{"n_layer": 8, "d_model": 448, "n_experts": 16, "experts_per_token": 1, "d_shared_expert": 0, "activation": "geglu", "router_score": "sigmoid", "balance_loss": 0.00238, "scale_expert_input": true, "vocab_size": 31518, "tie_embeddings": "early", "optimizer": "adamw", "lr": 0.000703, "batch_tokens": [65536, 131072, 196608]}
Below are experts of layer 4 (counted from 0) of a mixture-of-experts language model. Rows are named gate (a neuron's input weights, with its number), up (a neuron's input weights, with its number) and show model dimensions 0-55. Each number is 500 + 50 x the weight over its row's rms, rounded and kept within 0 to 999. Numbers have three digits each.
Before each expert's rows: "gets" lists some tokens that make up at least twice as much of what it gets as of all text. This comes from a sample of Wikipedia text that the model never trained on. Tokens count by the router's weight.

# expert 11
gets: " and", " in", " of", " to", " for", " on"
gate0:425428479473493582507479592629586448443527585547461516483504499557475523499481542419444483490583430484470516557476591592565414476513510603490545484521600468508456403548
up0:619551445470505501414514451483488501501457510413510561524490471453532522424524522535566526411493518511491451501389538492433521478424455463578432457593475439560454629501
gate1:463539516476469538548532412508426501449485553449445488634478605486509434517470437558559528454574505568435484392488413496510520547461504396583492481485542542540435432401
up1:565494481485474475441512598497526495586597510518522495459456489506528513430514565546450481480510574477575454542373533463481368494503489481390563483516477564514489497529
gate2:435467490487534566528485602514528434490517571553524548484541506438485418461457524409464525573572517520541472557516533501491412555489517482503410473438509418480461408493
up2:599468517463462502532500493439446531510527418408487505481501489599489522450470561541539534508421572502493477462549499443419585544493427501489564504544501629530507566485
gate3:535525546485435532562544395505454459528448556448512528523494457467547408482586587511491459406596511479385517489505391487473548464466551499530382554521569419523469445523
up3:544495385558514571473454579569498456468523511560547520473473539506502516478473498514597536484425556494650473536483555529519400516512388517462556461396616516464590467493

# expert 12
gets: ".\n\n", "\n\n", " The", " University", " part", "The"
gate0:489392444527431571544528550504515529433515526482585509522560499521518434477568504517477413494495493595449622507514453475528480578483480406574550561529357499504362462577
up0:491492448449480592478539508524437405515487536483543493581527520486481357391519425527422437464484401571470492477367386429589481514505484552535454514557464539504498479524
gate1:456445532431591570469434554492432531520474389544541447517574492571459477454529475538503463600558562557485516537473562533462643476462403605420435589498533456465580557474
up1:542456492503567545499494485443493492453569484523600440465520520538477468470390504501492491508516514490476519531497449578642493531463482612421568572554665595515479555488
gate2:502576544529506561517477523500454504453388447550543542464463483517469484435580439485508453541412511521477535557481516464504470328559505442509500583451430448497516498431
up2:537414461537452444531535479504513553458514452524485460531485482427447449536441540464526454446460524461431485558529552519522529493478484489479565475504572589545466509494
gate3:493512490398492579479529405545488484575469490396536458478564499545461526485491467467489388541558428474536491542547485516468535508502565452533395485513569493453511545518
up3:498488448440534480447491474511489495499541474546554529495606484477474520530471499473495494517482422504480544546529571457463548542463539483463412631460601482465443574447

# expert 13
gets: " |", " the", " (", ";", "°N", " ·"
gate0:659543455451523489471489516559460579475510506492569473457520412415445444456483507478579529527583459464449478478392560508511527501503519561522539545433482513496609510539
up0:465531455446542572423453571519530548548418549549455447500577484635469500514542493565504465397441458424453518484491427487484510558525423544447478447469476629569471465483
gate1:488449465560475556463455596458551520560517510539536457570553500473379530552559495388581555512507492521490528472471522535601422511438499468469489415491496457442466424505
up1:492477427532484506482507487417524457554517393528561476412463437478558545440471438454378535523459455539487451571492460448495558521491432499549491520477473553605453554588
gate2:517460500405479559435525516551482487503516451397570480491500498440497529563473428467485570494478508606520408582565559563456492552469499458421424522465481553458467556562
up2:542456575541525515557569511426554548552509437391560532440585576523460448508474433447462445472463632504562419580522499586370502450471473555374559600458532461397451462581
gate3:522448479532405534479561508520496530380519495430535549511531524456411549557638459486529481473497461447395462485506504484516470543456518497590485503417533501474490457466
up3:500565586466595519449448495452500483506470463537498396469503476637472480432519500503585539456549540462467512568508517584448485455515479492403438523510531585444544522524

# expert 5
gets: ":", " |", "-", "|", " /", "\n"
gate0:494570440541557532461461502500454485605469466461464439532415493554517486536452479532481484536440467573498436420477513447459519505517467533588451469415474557442500606454
up0:550464495495575483523636459476547516375484596539471572498582492482556605441506444512518510536451453485438554590489433501469476496502516452526555491437479507513511378462
gate1:496407432408501472512452538338478547519539510434522456505458544494460377525440588504480502518466484517393591438535480486479484474502551500393500605368521482584505579569
up1:497486466514536524547535523425389530445518470435509545530551499538572534503589566506510529645511536490432548459557486547455470444500591463454502517456523493529577438585
gate2:498558505555568425588491500512457590550483489443503530507445429455551507433451508509493511520481552513530510489499482592446440501489571610464531452459449443402432539559
up2:631500543563507517449477449524509561455458452497592484516507438404637388527452552462552481522533466467493539463490459479452536501586442417491494505514538460494442451521
gate3:409501479449507507530488482503324459520615496552475478467418493409469493458512502549516467483539468485595502501447501481565375459370554394559475537501494413425469537497
up3:485529481369514483589528436448495521427473489412448480428512484516516476469529589497509443535438537467547536540468607448486451557439502492474550574500444529478392489500

# expert 6
gets: "1", "2", "0", "3", "4", "6"
gate0:491613435538490420412383425440580515499531535567481506489637493464508433541553514552510487439496479473537555568412391426513533580451453490517441447465544507487446507460
up0:523486503456482459415583433510546535462532532473608414496571475539443510507470411594521516546486469534428518498451471627487533551453474590579584514583553524464495532408
gate1:524568433467478405564504460409464578576471429469473433471519484562567500556429552465498583641445440573518429440504439496503527441500589540480499522415464490453512573456
up1:466535566475448439596486458533422563527484430454446469601468538562439479546465515451521543492453480501520481478449409459490453549527441526525433495539438524496542500491
gate2:476525576479439430438550533570458411539467432484521493495506389478465541429557413508370493519452520456477443542484498494412525423618519521505534500531520455534507525583
up2:493534550461482523515561426463380391525533453461525534418506445503502447450496397558363560522550540505458390520397472434464536370586476491522488444464502527533465440593
gate3:550490506595480449453502516426492403499509566457487510467539482547513533506504423446542537524559539526496523487487545421534447499557505561544469552480578436565480573444
up3:474562516519440511482510579488490458558554582543468488508530435588547426449503453448486443479622543501549615432442419470514417463548524542462529487499576451468503530391

# expert 4
gets: " of", " had", " has", " be", " first", " have"
gate0:478419462488521604645560455564483457479526459509441435508507462508518539396502417412457482460434459524475495521531511431484443443515484468492488559512524418412429489491
up0:474534578431482503475523503467433587559501553530507517436535458541539560487390476480493468461434450468495393584553517485545546435450471496559532466566451470529434585522
gate1:469481534450511476473483502481478543418539450497533454586439512448466523426442564432511557451502505446568422500493468416532524484436423488497466471539595511459411454442
up1:518400513506523374607459450443518462398482563505540507521509466522509528526421505476444455480488445389544497503478370446424456519517444607529592541635475473408365525533
gate2:430501570474461546550429586428437548524455479602458600507463562480559572498456451454472577484481459475530432519501594457479611451485429543494499491474553380529429544539
up2:519483516453492493407471482458481442487547422439546530500514498542570523452523516514512393407504472537484438548580535575472458504507544549553441465552496516652579443539
gate3:441378431497554518515491474479452386527564508546490513491483531445553543578487489479504490500473407424449478585538516543537434510455505490532442465480423460522488462484
up3:614598400534464537526555601597589608478451446525449504476582432394465534479481598510604470579529653567454501580535507517474491469473573447517496508602600517539485539507

# expert 10
gets: ",", " ", "–", " The", "/", "===\n"
gate0:568538507499566443498580469554470595513395378509523466497558537423502477577494585543585556479498440522512519522470457532490508423586492479433477376427523562572586474517
up0:453537579478404387510446552383392573470339537494493514469478476500454487590557485570504487521563418518522540413427467560522589480481483501534483387360562511516486411500
gate1:461518472351356519427520443567534474462476558548444595508532504485521527517511532427444395453413572497577437511571527483563429500471570500562434526503523517411446447578
up1:576516458498538507534468528497544535571463518473393523471564627538464366575516420451548426519512443434517473526423445544428553531492441515483535450486563489491502569398
gate2:460529535419471566441459554537435545445464475577528484543570519524563478503496577450523405452536441572492513539507551479523531491401498551439452602494472517501468501443
up2:486512508556531423487504466433393522514449459425443549517432480475646589498495444431504384479453383472505468541501497371561484551435470517521470499575517536504549485519
gate3:542480499523474423459485515421537622536460502490425530497508526499579540530434529460508443679535575466386492537575533465510541503492527499523594485573497467445493529520
up3:496477499442598457516492467474448492514448492406520513459533477528386523444503488415522562540579408538426517552425460526480545545462486459436643510473449502472618601518

# expert 1
gets: " a", " by", " as", " an", " that", " the"
gate0:507586517519496540541447419388534482483512427426450546530551500526501487525510571498528601567463471485449540433523522522510408511521545516481511488440569533526517500491
up0:564502580470542522435527536509510565475593575475467581504456508425520538484585538458501507593432456486401421567470570459443551492521452556400491474448511452537528467417
gate1:458538550532467471401458461508532506469629517428518523524403487525515469553423544550396486501513536504480429564592561457453446507587547507455461542500483526489407583474
up1:458522689485438501504462429472452406477511357520441515463505454471506410438491551499485486485440481491567501493553546550430495445532390541548407467528482549524553467431
gate2:560456565553484511463530484523380546486533511542529386452513529522451515511445531517499528485526582517548511489452409485459509443484493485571582522422475538473481493466
up2:411561558575485546501547587580510429485511469374503450519560461473563490491522495510476505456500527506454606541528559533391445506513486495417477436565492452406501513548
gate3:613453507509447569580567571649374488475602431508580468527475427496548477398537512441493521451509499504523486449540545461447482514532479447497529545534461494502479514465
up3:513566501495480511524497518489549417513511512549474472565509530485571526550564535477555559501612489462473551449507409446489513457528537461464538510538428502442459468523

# expert 15
gets: ".", " was", " is", "\"", " were", " are"
gate0:411446531459509509512467528465520451505550634567509441522465555476517398515586439430522488563437467534445448505575521453479576571476456430462435452490529437493418407471
up0:506543446499486443548546502560487439499553608629480462602442497486420439592450508558479497436489536466339521456511449488497442511476536452542401455508534483478406409459
gate1:496570535463525527558529491542602345536489451601478424362492331441423544515497517469501527511525465496475531570439613548380414524515494513471574496433508594511440537497
up1:568508555516507514432502520482451465568506510576570562462485487514469552445478557494520460529581423474483547470578495499534552546451502522475570449559432512565411431479
gate2:471490571452546509415408500460512565520517402439470472402530555492496505466438526515578564563519591479469602495522527455535493506519513531519489534388492537475521444501
up2:419526531569444620523492478533452508540454533485506453443436602536466494511579464497503596570498516556510576466521539587455572497401491554536633565472476531428510418541
gate3:576628496469510502482598519479447572454503541435462524597590472525516490495510405504510527466502531457567513537510510535518519492500540515458489578635453429469488513580
up3:556433470472472522476552497450502562476518543479438434532531499543504520552505490465473530482414584502469582445568438450490552473575570544463541497514572509566600553523

# expert 3
gets: " |\n", "\n", " his", " ", " her", ")\n"
gate0:444515587525598489442530465518532501603514580498534495386454495455519594528539378459538578459554438537578470533505413506518494557432577530467504526458540511561497521469
up0:475588512364498422513481504520449529515463545506538468503382487445544527500478489521401422494484469482534534484463519461546470454537508445461532526473504418490524474473
gate1:408455518559466444538435586432470430437446504584579637536423538455438399458583393465510436491495474525520518443525453529546530463542458488476612493555528623440505522519
up1:493470403537505524564520480516454498482618496535516428563487464477572441537501506461537501457605440434456467553398478478540491602403457479532431579465573554549611476467
gate2:448499501507549568559440498480481454532483512493519425536528555503528495508528610465505549430563538467442603468562527534477479578430542451470526534535475609528601538508
up2:545528498514414544522467415507444564631473457481529461414493509583580458470481508522445439519503496500474533416422492524444486491499445578584529547509571474578446488548
gate3:483542546583528466441444544490472498427563490511511400582476496426587471530505484555499458494534531448481556481529485511492465465498421517596537509505507590576466472499
up3:490585561439476430442512493464462526512530499545467453483488439555555498540548414570527466434498537436516577522474584493472484467485496561509572505532548436574545500551